{"n_layer": 8, "d_model": 192, "n_experts": 256, "experts_per_token": 8, "d_expert": 48, "d_shared_expert": 0, "activation": "squared_relu", "moe_layers": [1, 2, 3, 4, 5, 6, 7], "router_score": "softmax", "normalize_top_k": true, "routed_scale": 1.0, "balance_loss": 0.00081, "balance_bias": true, "router_z_loss": 0.001, "n_groups": 4, "groups_per_token": 2, "init_std_router": 0.0191, "lr_router": 0.000913, "vocab_size": 16384, "norm": "rmsnorm", "norm_eps": 1e-06, "tie_embeddings": "early", "optimizer": "soap_variant", "lr": 0.00291, "beta1": 0.95, "beta2": 0.95, "batch_tokens": [32768, 65536, 131072], "seq_len": 512, "train_tokens": 454500000, "steps": 7303, "dataset": "wikipedia_en"}
Below are experts of layer 5 (counted from 0) of a mixture-of-experts language model. Rows are named router (the router's row for the expert) and show model dimensions 0-191. Each number is 500 + 50 x the weight over its row's rms, rounded and kept within 0 to 999. Numbers have three digits each.
After each expert's rows: a language model's description of what the expert responds to. This comes from a sample of Wikipedia text that the model never trained on.

# expert 16
router:433605547433574529488561451593558577421543402546512435458463480456481472452459460502507500503520520526555451474574544564549437588499523429487450493438553436480550457555411487494542529637477524599588478558436478497493539425425549508498515476498512517455505513470506579492527517398447412554485537530472475548541481475496521446443470492416582540571524461542453549508561458505486556543467542486521448519497381513541558542616491460486528600477526483492477573480504455471523605503525633494488567499491545476502489463497473589456451538464586549474548490441372518482521428461427470461
Description: Clause-separating commas

# expert 50
router:371549524499533524490498415568503547435561512628464482479417579392558454506486424481539501527563567552519497480594549539561474552511587408463555470502511435545530445514490439406509532520451481507601474506469475596429524446508512450513504480489495532462545498426461517519511563441492465497530489488441589494625484533454419440514492463478537489534520440490465523565532481550480523524483478372599511497466404550550513532622537439451491523414580428447457526485505506481446572412552504549479476537476541418487484452405494574499352499516457514475534457444477454481446527522459516505
Description: Non-English accented characters

# expert 37
router:393487455364508551531599476506521527484538568590479517422451519503507434478447485518558491487571489598586436438468502566469456551519569431457481475457596470504493479550486458508558474506431481513548412525445517536456584463496550512512532481562515578468544497370552500420551520530405432504491503540515520504559454475470469436489415493433553569521618467552485559541534495555506564527464551481538440470446499519542456520508624445422615498488556512475479522452545451506469581504561495559482479432486466454559530468511491503519460588472572526464575454474463482457479494473382451358
Description: Saint and name titles

# expert 41
router:463578482534483449393512433519530542425578508551445456473427529384483431454461463432572526567550601605543482436501586489620443578492520445458523476506541485521522498505429457448662521613447505537531495555443468477407545457552557416541501478574509494441512500460480506468504511461519428495480482467460479452518471546438474490488436466460549434534553495507447538460512445487512500505419523463547432589484453507576530561552539407484495518488562519497462528417525503482470490500518542566469475428476523517492555458457510580445432512498555520485568380449472416374434435513498506427
Description: Non-Latin letters, date numbers

# expert 14
router:478531521486558527450491489583474573494597478532411474466515551421487495456418476484525549528585505510548450452551513501563381519497562475407502481479544479458439474569448449480546419541480546499540482498464387557478569480436523446509503514492448528553547519418469599453578563461432464506518591471341498549519468543446538452408463487333525467498557444549462533560528434455477588558493504477585479507416459507529575530552574428490494561478513469520441539458490467481491583492523513505428499479489552497555556389455472502492433578461556512462567453467402518470467463489483452438
Description: Biography sentence openers

# expert 35
router:474484482475468497369555429508478524469513431637460481460435537409485493416519468510546464541480566532531461476535579516547468559516479496462517483493544402467502444510496458525508432515412539537564497573371468521457554506495497421533496438589462490435541505529487488496522511452515502611546548584445514398489458517469434415471408472466535486531489494535513562518560494482491524538491537488493427592448429545568521495590514428456582519432496489482494587513536434545462545543505525600454566381496486417484553474482464582434455494488547647472497487459365437471480421480499459488
Description: Adjective and noun suffixes

# expert 4
router:498564527437485491394599455559523525411481464499432504437424524444563387471450473504561578513488541549566486471584557582448470533565511464510531454442587431476438452505486484484543474524463525532535509509455460519393589444506551476482544453543446459445628530439518531503506488433503431526527552568439546457480484522514458447501456448449522483527519448503398537495497504405463539561466507456513496538405447534487510571624517457536556630362558514451476591493515403450458521463486519504478555466493494463555510480460525548429459554421518594445499464481428493468438438434485460478
Description: Evaluative and social adjectives

# expert 25
router:468483511464544466516533405564550457457602426582491467405493477491510407434479433514512508521568609568509439459499505575544415513526573491433470486490491422438430467539507523449523521539453503559531513532501475512432536502471489397540486386578480480516576504504514620460543490516453453529450555546469531538507480508442458475479480456461523496508537451512424533511566391492480577538446545489525530501520476521557527587488552450416609555382535494516477639492541504472485542471525597573472566451492554439570600478425487522430450532468541551430533468467396422431503478435456476475
Description: Verb-following prepositions

# expert 9
router:465562494456491490485496407517477549395576478560466336455539558413556423467511498440532524482437498538523456439510536485451481510533481395460555513551519444466443481601540457428543499531456545540563495562522416639492535507535522440560550516469401532433550567468548548457610548473469480557551507541493513457465460591427515399475443454425512507531587503517430514484478427521433477519485494499485504490427463522650483552548507407448487521445550444415470557515513473491426511535519510521434538472521564485476546483495541527455438528446480523484540518445506439440453423493412440431
Description: Spanish/Portuguese name pieces

# expert 11
router:465512520453518548362493410561510497463509461577500398473452461449476442501515490388504529595439517531489537476481460537505524577506469456490558448486486404450526452500511445416512521561420465535519431641506404494504560426546533454464558424583534571417586514479509537419605543460443437531573515560474518456474502514432505437412450491444485414503596524538464537523467441465496557514426539467508559553484443499495477537570543412388586528431516450432453547471542494522501530414531600507486522451546532469452560516444554546481457566504516536495501493424499457484525510465503423469
Description: Table headers, abbreviations

# expert 61
router:526518533501527571497568489517513578384517473509459499440436590489498450503417446450585510471537503543478493467493601569471468517531525435510534465549586457563511487541452506456536485512462434575557447521471472609451540425472539507469565544640510498482564491462508548499530565506474504465529491513399613437494498404513512485455521512472525444526553502532445545532560434457485546531389536441571497472442395588487541606571558516436440533460516484494373515388550471464512493561594498510465510466472598449524516433508581477475487504517525520514521419453455481465404405442431446478
Description: Latinate word prefixes

# expert 13
router:449588511454535461469570512569490583500547447490459504436489551426566484497446475475484490581563493502487420500602508514530463515548577417482469486529534466398499437528527486495536488493453452556575457568426459559507537431530544507553539452500475529523553500495514487481546520505365409572531514495473501520525532533470474469506422429421586484571531523609456540571504478520418525539448595445652434540489470542502536521506530492505582522489565442492479524469545476507511665470554520525451496496556526503568508475390465525482476577490540540360568471389480475486463446398430477467
Description: South Asian name initials

# expert 62
router:527561516503543574416472499522496634469566502535441411524467553463496530480439495518552524557524479450516474389492525560572434501535521494438554426440567448525555442613421460483576452529449538499537485524414449546527551448467544446500499437494460535481520566490544558368595534449506479532539540477433570539508471564464490511481483478340602440566564407530478506543525436531414561535461529481512496560453504508567529527593512381462508555487520485461449527475509424470486555486566551538496503415521549536503516433501487517488494558401539529507563421410403482475444480464474475501
Description: Subject pronouns after connectives

# expert 0
router:411549515501553495473501480538530575426521461597463496453455471349554448455489469464531479529543610519534497496542607583530472546493533463405537466540500450509476473517470426421538542527484496619516451484423450546445568458498511435493566472518468542499519504498478564424573558494429461536508527544493564523504432463410532475479412442454525558496516488547464517496545397576432520586446529455540477520480443511546508498567516444460544530393571435495421534481579461470505602467523509557481601483469477454487546442444520510434478540454569567483549399454498408534415395449458449486
Description: Spaces before table numbers

# expert 58
router:437569440456539527444527513530498531391539433507441440500502543466529441463419511501510490561563596492544507431521483555508442534519500481481452444460551421457479431570525439457574510503453503603541489533475482493480536488461563358518519453573491500452591449487485579510492508507478467601491578524427537526587437453468469427457470451425550479501505469535431502500505459438399547551446547499542478635473461509501592518566522409494545549413581453464463535465506481453504525435550526565515522467515577444505536397513467528448480555415561530500523438477331489384513504467513479474
Description: Narrative discourse words

# expert 44
router:489552510491548467485547450560486479519507506533486464400483525442544473456449509477523490530443485505474488428453482537535453638559562450402530394436568457482541465493488516469550474529442447589575481608494474574439515449488564396539556394544516559467569517506488555467545520457506407555447522461474527474490498469406452449415401414457528554550554521507433516490474437512487519534493537422497489475422457552528488533503522408444503575534529434458440532473538434517401498508556593565486527447489546519558462473512413521429443511415565520513576437437436430528553440409513393511
Description: Infobox field names

# expert 22
router:515472594495547514464566412536518581459513512541489485486441524437525497451450518419527506519437548526497452499473516578569517551618571443427501491457613438522469429501463456497490458569465562526528505517389423548479568453482550425461485442592504512465489506453542486452587510493487448604543530502449531485499435539493467445539415461436583515596621438550444554524520475485439505542486521526513406544423470514567470514531464422466493560438487490493457550508462428508397602478561627541466567427443501499523504425498494477416487540463523599441537502452428434444470443463463481467
Description: Person and role nouns

# expert 46
router:417532455515553512515512452531491483474502456548498520489496518372543426490476465455515487506548518548515510496522584534533510514504490506479507487473488465557518479539449403493579493546432455657493433538438450519510588421436472465521565429551576467391539519436503501456590562504516474533478487503492634502489465452460477413414468441363618451493531461560470566499554398547511563536448523417508511475518435492562509549574643479485525605423615440482438545502553512510468601463513504509503581498486553452576562482547514478475470507515444565480513484454468464461519494475449454430
Description: Spaces and slashes before numbers

# expert 56
router:391561479489574514466517454523505537505559453535422474461479490435490497467478454407506471496538610499550512509493550534555460526528525455400583466486512467491465458505447477448565464521454544642612430477454437549472572463506540503529544427512470603440507531512488564406551526517485399529525510519449613467475465470438512447460458485475529513496529510568508527531569364488467492606458530462571462523508412529528464528513540450477532543404543430480424510472561514500481582446524533518493583468491509456537538463460474524434457536390585579494558428477479409508367396464482480480
Description: Blank table cell spaces

# expert 30
router:476554518451483490449521388656535501405610452587395482483422534454503421504491415472499479498584529480546427448459526570572438527584496445436501453471538396467516479519481469454584440513449513531563447566478447512479555432472499422565514393520489508432542505484521512522562564460487489585589515535425594458520486479454445489514441437432556406469518480489513505516514420537465533570432516434537493539515456517522468576504481430523537557425591512476388559442534478484510538505465496524417526501534507465474521463450479573501449465463572585497514482493443420444442495451483472421
Description: Single letters, symbols in tables

# expert 60
router:491549510508478511413583407508552494534509433544556428420470523501519395508483506530592516585593572507522483468503542548559415565560557471459550436541495485467490445488518499510490472558450531543603500543480498512491484429555521504552451512590444463434528477446418587440585603423483438584541523475508471401507513477392498493437453455459555491465575467493509525489527416555437538560494538497501435601472472569528532528626549469420509540437541522451448518440494470508438560446495522530485615428516527501501593438515503509465406591498577614453535472460491501444492484463478501470
Description: Section headers, line ends

# expert 42
router:373551562463498507505538426600545502472490501529425493438456525424571413513478449464504538519566536547461481458585510498510501532503591446486571445510485485528547496489430402421541532524466529589532438630511424557440507451542482464461464501506560552510558533425412584460558509456479473518470503497448631469573464537481406450491397466438476529502507440562417552547513472534492513538461512428493519515458410564533490558570551464423471508462568461455438505423532418487510560563572578460464488509458513413486534511392511494435446537465558494432522517451402450436516512491435516463
Description: Non-Latin byte pieces

# expert 26
router:431518478479510452511491483583493485444585507544487506520470547485488461483440436481554487514565535556540479483463557624520462553536572410457518422526548397437521470530550460448640427473426447567597504581515476511421582470527441439562554462507462523456539506422476579470562526477464451575564513472498502483545484463502486361472454489469522505500481455519438515527529354495428526526498526414507446576506366493524527547523568453450512511522538429500462600436564452493453542476532561534461558472548547471518524495473498556498420515488548498515541429444480417441404422433469431459
Description: Citation and cell separators

# expert 2
router:507536551501481508475510421547574477484518470547480470499415533485477469511435465472546531538533531539515471430526540574546457604559488405430514373465588416486519445521511465477604488551428501569573504528484416513495529419517503450557591382547446545383558462411467567462575519493508486594576489536456485490528480490474467384488440442486528446504528442516483489498527453523473543561460526522493426601455476494522468584499575413450516539462510495415408558473505440538480516478484541553452511444468487451475572511533530597492432544481579574536552481470515432450400452446483424412
Description: Table and list cell starts

# expert 49
router:459523505440475483496504447554554568461499392541506484476455558456512465523423424504498539536566560513529416467525533523563486509538567502451525509515573448437513416519505430511608498554453550557524480546464522548466584426482514466509533388527489494504582529455550564519603519485482455564479533533497495451581437536384437478484415422427538474518604453562504522570553422476483554554403535414552417528515473496481469546592553480452495543477561527350430520450475435494501539568543520527469490524496462441539489482473496565486450584485499555445624467480461520426501499427460413407
Description: Compass words in place names

# expert 1
router:405543483506500489404511428513548484462547470537500391526464506469548485468480492513527604554563512509615452450559551620504441575556589492502504430482465456471477447493471546484455524618487450570574474508500504527440559434484525462499481465536411530469514488489442632357555576478375438523483489510445481481517472478390477486432438450415507491537562453529443519558532474499487494541474531487544466594463458532508531557543525497488488575410549519516443528415498468451427565461502519578481566478575546452469530482482517519448422584469595570396562502505453451485534480444478493458
Description: Table and heading structure

# expert 21
router:536523508501505522429553455543480498497623427575395381410470523488580455459479493486484513510588596500522444485535507542589534549521535414463492379512514441533495486532497448391534466518471503633580459535446416528424574473470516491585507460491435544458596528514502538476583583455531446526524470504491504480512482477412418453561495466452506542550541453516478515561528427545462495472393556517530505462488438485541498545551526439501521553460571515521429505431553474557461517460491514545474537529462514466461581461451487472483441554414538656477526478474419442412426477464479424476
Description: Table numbers and cells

# expert 47
router:521553471469565511451553401529539587472525450555483501494482552452561503489438469493503514565525490560540422445526547507491487502455541425492577439523528477434487416555519531409555487537468430513538429551480476480430474388523581522540486473539524540469570496461444520520517534451490508506533540485451536466504505418499469481457510460447567411544503421498525539540495444512474498514467538539582435512503436602672527570553495486417443511429512417410433554414537517524445554506539545499349537491516542519524536390528482567455530459562485547440542385444456524444469417454435477382
Description: Early word-stem pieces

# expert 54
router:479571474505556437486450452530476576490577432585505450426483486463494436479484502461516476520535551518572460422464504500557424532513493498454491436500503422521539471526500516438544388598444540550522483549496521534461585377523564381535472395488456507452524500467555591470585489434456465533501566516450512493514474557456426481504475478450569528556566453509479519546455430544448506541417528474534416585445416535491531478591544426556465482363618530474463594465495514481512508527524574517528563439486492493500598517548501510451462559426510576479567498468422499398497486383461468475
Description: Pronouns there and it

# expert 24
router:446575527529454460457583470515553588500576400591477470467488547487466529408421462548515557540537572470504505484502543565495516582494564434436451440462503481473486527555453514526511441541486488492569448500477483509364477449465593491537530440499555507469539476429482498472535493436527389595472484513477556473496371456467508395494537406423541486481564481566471525500602449464421516487500535407490491458459506546546475577616488400475540505447575475472483526435494519489485481549517578490533528457525469482496591519384603567453510592419541527488526414445455492433479487471515441439
Description: Mid-word fragments, comparatives

# expert 18
router:410485476517536547503537397533530583499620433560439439484451457429463472465439449529518564582539552526508442398515531494522435501503543481449496476479481439460487463557491503510549476564420521512559442563530499565449535477454495448517488484537485533490531591450505597487566557502447474544466547475433538484511466461459482465491492452390556459529524469554486522506562453478417594595458514433499532477511441520504540465504570414466570643469496411464428545498619437480456557440545522561501494410511475492498596470466461543474456518435564508492594460418374419446446414492480480470
Description: Main verbs after subjects

# expert 43
router:492527431401547444482530489538579474457526452591428509414387551454469444482445493507543514505524616515505448486476538552534533538495539481486490507479606448452437509607467475521526493492468529577542436509506439546512553429499558478523549453573505506439557502464493532468514505488431418504503550426440550548482499502450495491460508400428526453516550458542453519535511472450389548482492491428571508499529484514596543621571624462480549575393552474513485585463493436475463505484506502530511481483448576442593562483391593563418451559434526548455528484489419503419499454438455404483
Description: Sentence-level prepositions

# expert 17
router:483495492441525563491576384504568499466543457513469460508406484494532393498475508425495466553585632567536411472481508515613477552545518480507519333467530431485513494496511471452493485587469452576551544529531459493448570507491524409501503482590494568482524587369534542508592554483477480581540464480497554465553469503475461471508504453478478538512566455555382533516507440480507503538426572463535511586464432579520506526558503480468437507491609399473407480461531430521433618428562557540514486536496530498528508506517454515423459543471523560449521504435409455472453491473472533503
Description: Labels, names, scripts

# expert 34
router:440545427467604482462527455532507525437509472543501492458456555434532445479459495449529494547588467491516496487597519545531442588545515410494606465521560423455531425511474473504546498487481455544510510584466388524518584381518545448555512461502474539537517506474522524479520626503386459482568496484410536484521479494456499491492440440456571486507494528591407538569570488571429517556422503416533504522507475564582554557495528485506570524405555447525441544442523444497482586474527526479450559477547511527547520535411510535466458531495556542423586442407508504456472461364385492441
Description: Capital initials of names

# expert 32
router:524504471444602461421586537544486484510535498526511484491418533455538485404499476471479483560511518601568494453533515455492456585585602379334475475471527459577505489509459520501565494542485513596481545542490421572487495480422505424540524425549498556477554512449495525469592558467440443524476556523491583434479477456413460490430470453458490497530558520565437483512547433568484566601519540482602495502479406586526525552536545424442582587479509445487415527428574449474439512496518523537457520481503539527594481475472456528517458524490530497460532513466385509477443506397488416500
Description: Infobox line breaks, dashes

# expert 6
router:459533490526541516474551425513531489480524464515451377476459496511509492492456492475558517503548577500544399441557511566475462562659528482457506422535516436559478430502504498490461488499468488575512409541472461524444537501458554446518531452589494585509592473466435602479565581437499449495495492469454537514548477527454461411444390474458473490497583469545477535627539455500455555516493504462490422555410471498536532562531484485434534641507527477507450527442547523404436550440505474617436568488570573512540486495491539518481369527475600599432566459484448478537461479520474469490
Description: Sports infobox structure

# expert 10
router:483518490498479539456561448549529516434524450531456494487472537476546419470383496450548493511619567538561457430481552531490495489477524393521521447472564491566527501527505450486586488515493497569577474519537452581465523386497551485513454467564506527507605470449467589476516506472439502492521479481414663415502492426501459527493509505479555575560568479545453556557530469541480536480399521454540523477467444600489493596497543431507490524491522498436405514448609389447481633531613506503528477480498523452517499498505473515409499486489631580436526479464457435409453459456451508476
Description: Latin prefixes, foreign bytes

# expert 31
router:449521479510565493529460431502523580511635469543416484418482486425513428413458498529521508611507540554488445434559503532528435489494536513460510486512493349506477496554500493540531510537471531558556508592445503509469528466473529400574451462560479497494596507482529561479550536459502478554484533504436488513491467410432493455534463449395561447485542482500429549482543434500434590553457515470530508538493430537515502516524538457443626578428524455469443592468557434433470574533525543585514526426544516476501642496535421528429458529431544516510531488431371445449474404491446502501
Description: Narrative action verbs

# expert 53
router:445594518418562510486585438567519487443588432569515466458461532430484414474474481495584491521604533533483439466588576578581451551529553423511519441477555432457528442549482529494560533593462478563604470595468477495459545471409540488564530482474559513421508564447467539460517579489522445522478516490497496518507426515503473458465483538457589477557524475511475607537567433580482543596483531508485507536432434516543533602534546435472554528512523463458504553470486486505525582527570576545502539404566636505514500472505490585479401508507540562444497498443417507495439504422459468459
Description: Coordinating conjunctions, commas

# expert 48
router:450491494531462452460489486532507555479522547588417454501445562422560447465412458485552543528558611518569485403525592477572493614514520385448504396533557458530497467567473512452578453519406500576530483489439435542487612483483535530542485416516512535452563516516461547481508533457522462509439496497486549564504457439371493480484372415474492466593541459611482520516517480520485546520384497456495454532473480518526495592551522429473491500479520497487416524462489481467493503498492497538485484381533531531530544437408495541468451588474522574496524387474438471475397448457449433492
Description: Numbers and digits

# expert 38
router:437568558530517473506572475506583476501519456526483463411501565471537436470461455450576543508477504471508394521540489518540457549516656458481467461498555365455560465498464411512587552493437489565490493502443422583480530495453510536554560414532484594486600607449478528449546511484497501609494486583510510529486504537439453401504477406397526531504502477519456645529563484495456544521450534485564459579505474555534501538538532462412584520505555474463473502476526465471486656425515494529504500488522558482547523484467472557497471632502530526453527485468482469426423427485450486463
Description: Given names and initials

# expert 15
router:429609486538484476487532470559567585561452467552498437478470521480486495473431515516523479558519543506534446463516572552512458556584493517386558482521505460427495389494507517533558478546463468492592527497444493488453516495466528445578482453531505476458584548501465466377576544437517416527483466479506470459516342471451519460518510450461569454535526445499429526520557380545430534516466537452561468591498475603573512497570489442465577490476512492406513595381499453560437552472596526545462531375567460490494581494501488561475483516475566542484567479447481488418457435503496493410
Description: Word-final s endings

# expert 19
router:448541531436573543493584442616552478447600430544499464427495577424520465476489490500591515549588532596471427474524588586566451567532526459497520457517533364484479451557535521468565439565461497543556494559512485537456572455428517482577512431512536569440505520439463569485499537526503444554496491482458527536526406540474430484491482484461535508563507423520495586533588444557509573517484563502486502496429472519549535588533567431421590579502551436445480570462528517497548535546505524547480526404502603510533591455470566545467403505492549546456517512469410504517434532448495436521
Description: Coordinating conjunctions

# expert 39
router:431477562511546519520462466521519569493627454508399471442437500446546456448498472532490526566502544532482470422544469512508433486522544494495478471505519367486428446558529502497544475519466566533573486520489463500435521482482521427518462488550469515506548561521519603466549524453503475573466564537423549544490507446425488483512446445407533484508523497540420577516508427508430599562463491462571508544473443535513528504502548479415612607450583385489415628462509456441446556444505545578497504421533519463545578430483488524448440522432559562472554466422382401456456464429463468490
Description: Common action verbs

# expert 51
router:445562537425530446490509442572565506475514438606461435427451543451468402477416460472538518558521621535528459498489548542599480526488581487493477482468493449441463535538494423482583476611456512529566475546535474560500526389433519437533520425538421527475549543424506516459621509454495467491481577544463541523494505546458501411462516479442543450555532477519416510566533417500498545571483532441558453546527492520553524535506528480528520592440507499407495573471522468493472528513514568541507577494472514430577608487461526502492472616454500542428553371474415453403482510466490406492
Description: Prepositions in, on, during

# expert 20
router:505542550503591461470549483498535535489584413529483421460482554473522467443437438493538541573556530602538385507581515476519459527505628476483511505518556496476508482587512457450576486533446471533533465579435473577421555410511530519526555472497555581434496559452518507470596556487487539571466531554457530485505520537460427477468509415441569509525513419581519559551540449466468500563454423428628441530419459518561529561547512497441525509359499403515441488497585491443528490506534533472412541501543493440510554473475497566464472559448493513492486481454476491413476411482518494356
Description: Short syllable word pieces

# expert 5
router:479533482478561533477600499541495506451507480538545455472464514441543452411444423501547480544515523515515457462555482507511519598523582401461476504510591456540498466527507512468580501529458479588534452539408473523500553491467472377533483444490460517467502620438470565420636542434495378506474487460482583444491443445440498466386413444426533516507570516480408518523537407532475515593521541479591489473395421517477484584499487465477515601505511438421443508459608432515456519485539528565462524521487586541528475465507484523517470549482544505447616468438438480531509485448531410480
Description: Line-start list dashes

# expert 40
router:495564543527530521426606394512539444454479436564530494489437505410585435490574461553544499593558479533514453417487564587566510522501505434467573412530454506506530498468480394482515496507422497602490472513469524548439530475484552496508537421572469470407537483458419565456516578544453503519513522530495529456498485551506498413483434459458538471454567377541428524575537437448498553539460591474486507522451382520575472523575564406455488604479546484467428513442529409466450556503441464536439591490504485457497582499505574535483447476485487592458558491415461510461451466493509482442
Description: Section headings, table separators

# expert 45
router:444567451458531457474533460599450538476565475559479458501498529432505411494522465479474564516606508472585405488556548497510554588518510434459503479508617470505544458604475513521562494501438499518557422506475464544336532410483563471521528525490482528467551465449511544451561572447426435541462539564474593465537486494388541414502489432420608448585577477557516525474564504475443496556441558424531511526526511556546482540545591476481585485401522420484466512485526480469491576545487577466510423475519487462467507485397560592473435590480497513458512487456484459494498517426467473459
Description: Capital-letter name starts

# expert 7
router:483540520454573519425591516510482484444594458525437497508506502456484466419457395492485476589557523559544458463501491504545402564555510407443523501502531450473505400593509538487608501560421435537577459572479480497499528452492541478516556447526411520500516487458463521468513611513445515567531545497468555512536525537437506470495425364424533421546537484624513576508523496490462555554465459432598402482447462552537472548536551470512523480429540491493475505471569503478511586542468557498425583511544482505515534496479445531491490544471493516389566466456473481473540313418453465469
Description: Name-initial capital B

# expert 27
router:477510520425504494491525430567486572437509461533439479425458611469568432473392399492529481474535511534592491414526505552582497468543513410403542511439512376528512474513457489436563453525443526549582502533483480537485564414504503475568573432503534485471512501452552532487585547449441496545565505622480500501522504487474475470479422442401518410502574488540456500538545430448470534541417510470478494538429500483515558585541513491399523537449516507422350496487478430492496580473529509569427499491519481496520533477485518562476403498462538564485620498468468453436479449426466460399
Description: Name and term openings

# expert 28
router:489519471399509498509499463523588494489537451580444418428491538419521413400468482440514498515518584542586443496509558520632468548521539502487482490510572442451410473556524502454534506524466525540523505525518457524503577460426581438573494487555505534484545475422471544477472503508413432526518556505437513537513504522428477441424489454404491476496487499526443501535589458495409584558479502478538475566483443525522549619534596422513542562480527540499453548423584487482473566484486511517368498456485553516563579458407533532454445595461533539418598470469381425429525447504478458480
Description: Temporal and other prepositions

# expert 29
router:446501518498502484453494434557526492452585495595461376459467541467502400475489460455538474507549563516553480516503536489507503559504524493455508453505493457463514408531499453399549477497448543550523433533418389534433593475489538474511527514506552525479517489462514572496615555486532411570504508452478613497494509439466409423504435490388544479527523404623443504547587369505439564574483493465508428514516398506550473538559507528507509514422466503460480563394563477479486579473580587567462592504509521463481494463533471565457461500465486546422536448436408474465459454491460448437
Description: Table cell separators